config.toml
router_score = "softmax"
vocab_size = 5428
tie_word_embeddings = false
max_seq_len = 2048
Below are experts of layer 8 (counted from 0) of a mixture-of-experts language model. Rows are named gate (a neuron's input weights, with its number), up (a neuron's input weights, with its number), down (a neuron's output weights, with its number) and show model dimensions 0-47. Each number is 128 + 24 x the weight over its row's rms, rounded and kept within 0 to 255. Numbers have three digits each.
Before each expert's rows: "mostly gets" lists some tokens that are sent to it at least half of the time; "comes after" lists some tokens at least twice as common just before its tokens as in all text. This comes from a sample of Wikipedia text that the model never trained on. Tokens count by the router's weight.

# expert 87
mostly gets: " this", " This", "This", " becoming", " became", " Type"
comes after: " is", ",", " was", " as", ")", "),"
gate0:093140094134124108078136195128141173165130128126136155145099109117123145108094128130122114174117098144103112123116095115125137101113127131112146
up0:111143092127130123087119178124115189210129132138095117147158080142129148142118075115131140171119123131108109135112090106142151112123128109112141
down0:147170118121110154089113125134139075109118116082141154113121099128141099152101163113198137124129123112126151147134136173140143079167157122122120
gate1:119124161120130123159139137133142119169154159095098126138082121074148119092138133118116135160124124110108109139169105140142099132126129129159104
up1:121170157145128114177128106112138132137153126113131119140113152125139089119098132118117115157133122091099093144134125125147127163117126124156123
down1:181150161135136109105136135103088138133134137127133112145157130117090067108128094142145137148073155124109132140152123133112165181131127093144131

# expert 172
mostly gets: " footballer", " politician", " Yes"
comes after: " |", " the", " of", " a", " American", "ian"
gate0:121157191115127124137132154108166137099172159125146133118141177084088153117099128135086087123128108142121121141124140114131115126146148164141134
up0:128129178121154115130124129122137130094189154161147122114134156074107134125114099146102136110162110131110125122140127117135115113146158164149150
down0:154141102133130107077178154103128136149076116140156151111154161120167080144152137150100165121108166136113083129166159165158175136120122105184143
gate1:125103122123116141143122102127157088089125127157143161131118159086142131097119135135148093115093113108158134136131137134118162172117117089142148
up1:117146153122136120128122155120147180152158129072100097129140090162115136124152111094127107170132111138126096126124152147116114093164106167112150
down1:168132149129124113170107134133117094128156113180133109103145154135108121146131132127114099103149133138118124096141156143129142132110139147131140

# expert 68
mostly gets: " his", " their", " its", " her", " Its", " whose"
comes after: "'", " of", " in", " for", " with", "’"
gate0:133122150122123103114117122144096093112117141131164120111112162171153124144133112088144157104152190089175108168070171097123143144115137118185128
up0:135106119106125146114130128131139152144150170157126157094163133139120147080113126154126094154107078144108114120161099116125118137118136110119087
down0:140141143186128118101127132096122166165091115132110118128135107093120154143116119146192136179109100162117107125148107120099138107158111159124091
gate1:141111141134109106159129121144058131096123135120113145073132145183107079095105137117144165095103115105171146071143155140110113139158144157133137
up1:156137085111136156088140136120136178145165183115127131130150138113125166141154118137113143159119103143081115130117058141145109095109123093094086
down1:175126140106082168134177131105106102122114154097130104135142108144112132165164155132069091149072090112146124152128103149123128167120130129097112

# expert 88
mostly gets: " im", " enc", " influ", " inc", " cre", " exp"
comes after: " a", " and", "-", " the", " an", "=="
gate0:131138105102128114155112107077135116151117124141069127159095121125133144126132103140135079157100129110182160092115140148105166157130128115101184
up0:083113121137117151141135145127144125132115095182132068175143134131106136153109082131121126125125137104141086067116169166117154129130118122122176
down0:103160140145163125107152163102126103157122113142123112139117158132129112187125089102130148124114125110128113130113147114139102120144140153120155
gate1:086113109109164126127090139099102156144130149162105087117115109140111118100119097128125149165080105137172091101129131107142126151142141135123162
up1:168151096141118129134144136111108142079143121126191129130174172112109074117108141098119123103128161139099131104106171135133101120168138129128120
down1:178123102096141104157143141091095130112147091117128141110133104116108118133113148158096137121120112134131109129107154113077151163108141163136164

# expert 124
mostly gets: " K", " J", " Q", " G", " Y", " L"
comes after: ",", "-", " (", " |", ":", " of"
gate0:102140120133099118138134136131092159101120138174111075178153113117140120159102139100139104138099156127148112143114107125089152123115071133120138
up0:107109121155159115117175160127085156135172143153077073122143114115125072195120134124159152158117134122140097153142121150111113179120071135151135
down0:121101124105109125094118123157124144167099124120139083167132207120140159124127127167121119131117124094126120162119111130124133150061104132149111
gate1:151148121142125077173158111068115142114106109097157161122140168111129115075153097094092140086122136114131160152112125115115070160131151125115156
up1:157147115154146120144101117117090131145131116124141149120123124090125118133102126139129119080111167144133148099104152148104077130163103100112102
down1:140113115125114092127134165113112134061116150143139114142099130163129099128132128174149102106149135156151121104204132110089100128181100139106133

# expert 1
mostly gets: " E", " N", " You", " NR", " Euro", " O"
comes after: " |", " (", " \"", ";", "|", "\""
gate0:151165131156144117102145099084096157160113135089153146157113082087133118128154133167137101097125118151137143166145130085117103153126073092167130
up0:143150122135093081116100150094100153138084114143132165135152135160134133148119112158122158129119096111091152131167149129115133108128131110132107
down0:118176140204106146082118141124088133111111173111126150125183100155171126177182152126113126114138126113142143122171117119148149104147148111131144
gate1:097150086126101124170102112117123125171109165118103136156099150141126169124138135113128163061115090145117137122123108102086156124131129114114133
up1:160111154109147144103111156128120150129165085105121098105171102129104093132110150109132115166167162114138103136132146143167119114098152145112148
down1:150138148089090134103130115124138168146099156142132083114164102084092107141119130088125115110130131150127093107173131131155168089138112136138120

# expert 12
mostly gets: " quest", " grand", " battle", " g", " plan", " earl"
comes after: " the", " a", " The", " his", "The", "s"
gate0:092159111152142108159138141124116141102158084129138122123112066095152143086096155138130141144132119120119147091162111127119093135150129135110119
up0:116099126125110154119132112111113106166128126155134110131132159181103139143140085120127125117137107145177096073119137166095148135165130135144146
down0:083096135141105088130122115083144144126138132141119103145150083117127134128142127115121154145115132132109137137115075145125133102104129116115178
gate1:158143131132133124145121123112177130132139135123148108142131102092150122173129098094119143128087134152107120138136109150153139128135084134090101
up1:129151081132119131125115121125135141147168113105113148109141182152092132133135153105124139119162125152113144155105127130134117118141131166142163
down1:133126096094122089155127144128133139141127132142088174121113135149147124094127165107182127140174138168134148127129132120127142113107107147144130